{"balance_bias": true, "shared_expert_gate": true, "norm_place": "pre", "positions": "rope", "qk_norm": false, "tie_word_embeddings": false, "optimizer": "muon_variant", "learning_rate": 0.00649, "lr_mult_qkv": 0.4, "lr_head": 0.00758, "schedule": "wsd", "final_lr_fraction": 0.02, "train_tokens": 234900000, "dataset": "wikipedia_en"}
Below are experts of layer 2 (counted from 0) of a mixture-of-experts language model. Rows are named router (the router's row for the expert), gate (a neuron's input weights, with its number), up (a neuron's input weights, with its number) and show model dimensions 64-127. Each number is 128 + 32 x the weight over its row's rms, rounded and kept within 0 to 255. Numbers have three digits each.
Before each expert's rows: a language model's description of what the expert responds to. This comes from a sample of Wikipedia text that the model never trained on.

# expert 9
What it handles: Possessives and modifiers opening a noun phrase after verbs or prepositions, such as his, their, its, other, previous, numerous.
router:121166038127144183119131132070159155119160166142201106099115143132132119100167159110130127134168056065101060152148128142125134178156084158105128098077183122129073141160145134179147089110173106
gate0:122152118139174104142152122114043106155178104132112117129116150137098076094152145085138127132170086161127089144114134097085116118120094109153103096201134118133156124153132125161092110129150148
up0:110153103105048148128086113091203183071114148140140135124149092137151151120113144138171125124092132036097120145155113117118144118111173157075138207089103111161146156112146111093122137116088181
gate1:111144099203145096140107181115153146143123144132130094132133100086141067112192126109155083114092129116093139151143161187157091152105102070085122079177075149121123134141156158122131129140152129
up1:136097131111213106132127164153114137133090122130092066132104147162134110101138112043177122100123089082118158164163088196116057147116065095120087086142104164123059123095135158101128111118145089

# expert 1
What it handles: Mid-word pieces of Latin-like scientific, drug and foreign names, mostly in species and genus entries, e.g. b-aul-us, An-ap-isa, Caen-og-astropoda.
router:124134104126116140154165190095173179134108137197102098068082085145095169126175125160143121135135084087107145158144163219153146173128159105129117078104150130098100136111117131095127121107125109
gate0:133125108115103092146131133145129107152170119118166095077169182074060132165072175124088121141151157137140156150149144153145130133102107127102164105200108155113151157114135164103120104134150130
up0:148146123107143095145136140051140126113085112142111109147131108165149172119149105098048177103123166128146121126124072151124124079108102133136186128130142122069088085120066096078193156135172133
gate1:056104085142114127096110049146121188160106148101154140166103104151146118114099140106114114107122145119181141143106144151123080125141162147111101140124142142189140152160092100138166119118182176
up1:098140082118105160151091190160132139223144159144144179073126064060121122096120123124088117143088087180170094079157180160131101108094089161146144185128124179170142104105103154119102063112154077

# expert 2
What it handles: Pipe separators and cell contents in wiki tables of election results, sports scores and lists, such as | Party, % |, °W.
router:134062132166177169120086170103073143145155124178129114164093127122126154107184132183093100111142134123149121128134114170164148152138180147094102041111130072081111069163176161151195163135086068
gate0:081089136124098154109144179153171087119167126112165197154117152167172106105117136099149114087093136160120071130136105125119112150130173175099136170114112140158093121145160063110159123171141128
up0:116194099148211118165090112117185112144126132107076126116181164162126107147096157072154123074162139157126132171133176094172129179114064121110066112081165125166085116158163165096110136144090103
gate1:128142070135146113166125146118149120133137109146149114138154152114126110174151051088170153096088184159085119147118093184141142153082192127173157159060113142210151124156126103105177169058102129
up1:125148140073134128129114156155085119130108153054122163115126078159170081118126156103131142111153096118122087113162167132097111105143095135121140084181132107104100176058127123147075104151176123

# expert 6
What it handles: Short letter pieces inside words, mostly foreign or unusual proper names, such as r, u, b, f, re in Sreedhar, Kanu, Blackfriars.
router:138154111171118115162138136145179130116078120153089102069103122148180106092158140128091108150105103063063129087168132133144117140131145126126145109115144127107121168121123090148108152122126138
gate0:118093154090150191099093151124075180154166084123164052092108106164188155161136066111074060104128079195091173094112126223134072137118111102099139120128148085155091131080164127065097089137108129
up0:195128177205157163131144142159156173114121155175060137144173145180123153108139167080112108136188150155140131179147128097123087140195136158158153117163175154168143129176144136098090117088140138
gate1:164121079139140171114099143140151114107105087148168195101085129121139166144135141116102166153173138123137199119159198098093155128136086130115150139129170094123163155079025070130132132159109136
up1:110201063154197165145093149145193112133182178124175131100129140083135107056092102148133187099122145119103125109196122135106178046104117111100156208136107118104160161118103183124048095167141134

# expert 0
What it handles: Nouns after the, often -ization/-ability/-ration suffixed, in technical or economic prose, such as value, production, construction, temperature.
router:185087059135114142151126113107144175095172119163142127090116136147123112107108145147142100142152074074064171092181153222135116165200122111105163110100132104136086145113091149135166111072185113
gate0:146136168115167129115131090145214140111109148126161145138083120163115131137144128171090184165116069107134114154108093132102164136121156132114078163110141120139154123124177155093103086129096096
up0:105107121129146165103151130143165112131139085096101094152086147181144139147147090121116142140126127105066077157146149172175124151126073152106130156157135151177184164145143167119120094098189119
gate1:132162122121090119184113143229104182116110113114168168133093145124114168097123123167165113129132098140112162151134131187144112135168109137184138119087148140112119138130101143083147164174086123
up1:117145063129129151089110077143167108160082123145145148068137112125136187173098147150158152154049127064138148126080112136095091153115101101142127145162168081075167062136115127111128114147123170

# expert 10
What it handles: Single consonants and short pieces such as v, c, p and ov at word starts, plus raw bytes of Chinese, Thai and Greek characters.
router:126120149120158182140098136079148194116126092161105110093092102127139127090207158151101075149110074064072145107202130167141154155159161085138117110098081095121083112184133110171121154071176119
gate0:100105142189123152099058096146151186128146118116220105176128098143128136129112199154125155137065051114152144103198102085207147134145125083076114156116102108145092149159128182143080113178157133
up0:162142129140101158130094141117165158088103084159135084084139091136134134142115137145135124186119122134142184114058142108197130131072092085163125094154229137129142179115155098137118144067130151
gate1:143110171163142134130167166121141158099155071114143157110174120107084101152145096124139181144164077147107163072121157160132163125134137193162128078131163150184099122078148095083118171122167121
up1:105085125135120183081212191095134105077175096131154117108158144120145064158157075103193165145117063133126133113112119153183139134138164152186131039136135137166100112099177105113141177118091138

# expert 24
What it handles: Copulas, modals and negation in explanatory prose, such as are, was not, can be, may also be, plus following predicate words.
router:132109101130127196184112118101106158096138104150090131044183100091080155127140126112154084056150108087126147154143133196156140152103112112098171124110095104153072112082134144122138103128153079
gate0:141093092157108148130113105140150146170107102146171102133097110179126117146103161109080119140185051101124060139150134012119113137136106114176155109181171134106175134135113095134137154134122125
up0:145150135112130137124146158089148153028094112085135126106143141124109139118172111123201142098118127125101172124095163190161129108085134132129131130117119148123099138090114112116114123084113107
gate1:167088126106164144133136118124148128140159122086162113082121174146071151043165108098110078144144149114115112177117116118156085156194120131173174130158098143157135132090122163065122157109091111
up1:164022146096161135152160125132120093136151123150183105103109107164017139036156168088104116084132115121135139143086176082165105122178111112124122137093163127169138126110078101104142122159146131

# expert 19
What it handles: Newlines after headings, list items and table rows, plus equals signs, colons and number tokens in mathematical or technical explanations.
router:120104102127119159129123131113118162139157088140120075076114074171112125101154171109181087152145122105083146187132159155155130132148150141145152121100161081126075130134159118140151076071175073
gate0:129068117163160123126181137088168190109123151087143142144167100070114106109138155105146135127127158083096152148168076090103100134153143106072194111104135165124126151145122099106119141081136138
up0:135185121088101204101128140123128074123155105126120132148153151122149135113077121118083135092139087144143094103090134149124182112125085126097130120091093099117128136105159147159129137123117206
gate1:153077180129132122146125164171134125107079129123127074133111113093111123114179126062152095127126116178176079178129101120132115118110136183113189074155134143104133110085082149159065195131061167
up1:092093144111087127116132174157129150132151112144167164129109106092082152109124151106194070101087140203155134177166081159163124078081138149156163110127121152137076149120102131140064076131092153

# expert 13
What it handles: Nouns naming a subject or category, e.g. album, election, song, family, arts, often ending infobox labels, section headings or is-a definitions.
router:143072091134171201103092147098098166091139131175191140176135132111108139072134110195046167063217113080137176084172134168165161158117097129100112086134100087101120075120117123149130160134144142
gate0:167091100099153177130124150132117060168076110094111108083158142083093122096171138136115123107157155149092128070102063103143121105146175100124115117181150150121104098094137166067153169167118182
up0:137225141201125134171105146077145119097130078169150126175136136136069092159099113193091123083131171161126080112075137157076161135123089127097134136106079117079145180158082145089145075179146148
gate1:107087157115124148076119152111177082148078140138119117158120110119141236160144153113193145046152122120121118110102145129123067149103176088165183123140165161101105107171180117142151137116167099
up1:169090124150159142102132074133101097112141134128140181155073136120143097081163095162089127130114081156174125164126134100136182089146121138127113124119123094116137145076159125122090144083137118

# expert 11
What it handles: Location prepositions (in, near, under, below, at) and the last digits of years after 1 or 2, such as 1'891', 2'018'.
router:150099107142117156117120127094132171109137138127112138094107098171114099078139148135145144133184119080110086119148196155186147160164171153090105088073109072116081151136164131174143170091158046
gate0:051138067144127138159089075147095195170138154122128087181129081102156157190131142097108131126116143122111079163186143104115112146127108125183122171153145127122166142130121184165149147094096175
up0:152177145084112112106096141116108115053093087106131076028139097153100120125142152133129169081151127095121093100111124137091145151081109049078133087118153100149142176139155142108082129116130107
gate1:176110116114127101170117170118113090124161055095146127154135176142133148109151092149168147113134169131171157156124112084161121109139089063166116172111100152111133174190131167175138164128098147
up1:152116136135101109182151124123088135148121194128120160090141084150164143138140108145138042136133131149084056158118164174109147109140143143161093130230133060119105126137089104116162105157122100

# expert 25
What it handles: Word stems before an inflection in narrative biography, e.g. strik-er, perform-ed, act-ed, do-zens, often following he or his.
router:146087121108076125113122126068115153096120115150105081122120150167151102098153190085096124116123099082103096051135159058144108150128096146114079065086127101102097160084113118157113166072117138
gate0:122066112083054155105162155149113143147105154106166134174119095122098204116172150109063135117177126127139141102134157144092157144098131144116190049128171074097167151131144105095139164140112137
up0:075102109108118132165072100156145130077075123119154095142129156168118131142106187081113079158186103124140100134178081100103144154072100076138183115131143059145150145148114126100114140123154173
gate1:174135164145099097100173116182099118109232110082131090154140120119123194118114122120125151165136066109105176152133150162128075126107090089112099152074100025158156123126101176134118079137141160
up1:094113073173135144085094145166151115142102192125162074120189129125132132138100118152122080067163145109165130133034089091111140066124119099165111140130179157166132108100136140149112091079098165

# expert 20
What it handles: Line breaks and paragraph breaks after sentences or table rows, plus paragraph openers like The and infobox headers like Scientific classification.
router:089066145138098131065109167145055148165099165150157079150128164137143144116143146141153123108176132102060134140152132127170129176135094176085136109126067104127079091109114076128192113098142134
gate0:127098103095137164168118102114159092100136112126130095093134079139163163065105144156188105181124131094096148130102145106119147178107126136135110121150097124125081109132155163085148149210124108
up0:151123090146119082076165117142150095098058136117153095144159141179167123077087150111131161084115088123125129078133126132051105152191165138149105122145149141153142138033083094172106192131134175
gate1:112169149083187129134142153142160130131049105094119139183127181122126109120130111109137122123140117115146102083130172123140151202163155108097147113156156116109133147127084180080137127104063099
up1:079117133103101110166116113124128153108129108108160144104116080093101137143111102095065118116128137105139074069151081136103103079126061138171138142161124105193104167114095038162130150186165097

# expert 21
What it handles: Whole numbers in sports tables, statistics, dates and measurements, such as 71 and 91 in standings, 19 June, 14 minutes.
router:105159132197170103086107149098143145119167181168139136107109102157116172106145184131162122174097064128123149167123090133115147100132137093122155131156149069048135083143169169105169100163111149
gate0:127149164145095160123099157096104137131147157110080140137099173088123201168138118139146122096150183084124088065085142138098111126140180111120145117141173096089134098147089140137123078106168142
up0:064106135116163076151209130120146111067162116147105212107134085126142077129155198139115168122144072139101088161088131102155156122146171142165167158103066143151172179164191136130078190097152150
gate1:185079145120150119103118077116101150119139071102151093105116141097169105123144111155132101126194160111069165052109125111105113058123130118101129093150097110120157167116083189198192082087102113
up1:139087122141117125139112117092107147108092071083147110175100167102153154146119098173150121130158131121040144083085131136104086047076127138094135114134112057114140150089091171187188084093166117

# expert 29
What it handles: Nationality and region adjectives and adjective suffixes after of or in, such as American, British, Western, -ian, -ical.
router:127101073154153148217118152109115136134132117106147126113120121093074148063119142105143136168142130124090112140202153156124124153117161149120097092103167132076093141149131151109139155103164091
gate0:111109125154137208141107064142137161157139173084185062085101075085169144092076093101156111086133092139109103157138133122132142151137107145149096125104129152180164153154173157178132144109138186
up0:130088138090144135199163104165166121138117156095203108099113161107123152120148143101119103077109075149109108167125108135163120175165121107111093149132157164176196134164138099145103124187079129
gate1:134143099151086078125137139122158116153167140065106129123169145142111102117122204120159090157172106116116090089119113085133051168163119114148148134097125117100127095143133177135155118126137161
up1:175170150131167123101103198119156109176140113167116118132146105166106130130138105122132170132167176192107118121189145125111111159144126174147101110123127160095153166129141153132089112198124101

# expert 16
What it handles: Sentence-final word-plus-period tokens like years., ing. and ". in biographical prose, plus clause openers like , but, While, Despite, that.
router:192118129118129156160086148079092149126082170098136088087139124167115130106165133066131091064135133103131084113153123061130179155142174107119136114090133105120094163144167121117145165104128097
gate0:167076113166113194118139091137127136186182117144089128154130109105184136149162114101104138161144139043135151134156133142135141072118137101080098144129120128103129102110090143131119065099112096
up0:071160132122169068111105170105143109102064118135135188172120074155106134118096126140119087162096163144066070144041180134157125144149142152128152121106100110120154118085171136154112188128110184
gate1:120170127110106206136170119058118193126141079113155122091124140129110167098158121093165098161146179144087075128100105122156136127160132163201178122063106113060164154123187148131106138107122115
up1:129181142117141145158161113086142166099118098170165112117140070142106150101114090143160155147179180120073094108113124143121119127108132140181211147092149102109168130184140149156139108167104139

# expert 14
What it handles: Plural and nominal suffixes ending nouns in prose, such as -ions, -ers, -ings, -ances; also whole plural nouns like forces, players.
router:126039098186125152168131109117102174114179108143161105098136125114112176100118160050094095148187143103135179081145126078162110148116115105133168109140125120094115130156072121172109105035227133
gate0:146104113097163062125150109120182179075111115143140173131081147096144149128135161121128078147174073122178153065101196086161089114125088158136082195147176140172111148076102149131130124138079112
up0:154082151110112108145116112122114144142119126118170132099096121171134041184116096097075146137162117159117105164119112041123107096120106104151075145092098084093157109106103087115162151133112125
gate1:103128079140115137161129189141126141144173134102154063144136105082139140114096171077115128141167128090109053135115114060143083097129103131086144108094195116086132184148158135131097046073176125
up1:153132183114127121133114093100108130107098087161177184124109091099113133139109120148113046167136151131103121136164179137138115124087179136145119154174043088208152127158138148178155132139078116

# expert 30
What it handles: Prepositions and the, often fused as in the, of the, after nouns or closing parentheses, such as in, for, by.
router:133070129150105115163074046105173103142169131084150147118111106074132071071210172158079179087138119156160114074119182121135110118138124144124083076142111167109138140103146100119111091122090157
gate0:115101133114136101117117097155106127137087137098091100112134126084130105185109145077122181111155131157073140123131159100188146131123111067127137090140120123132099177143141185090083127106127101
up0:122082136125131137169151145182094110135125133126107125111124134086088134191158123116123114096117134186058164085141164104133138125091159099102167145188122108121090128127151212078114173157101112
gate1:103143095137117126105126135060106194116151118092100113172101137132094145109238081133101099125125081073100172134144136124173098140143065158140103146136136100138175142096103183150155223151137111
up1:139185140156097159148079160098125162204134152099146092138137146105154120116185111182174065095179115099133144118119140108116110129135150079141079162119110108116150150130091086119126133148134091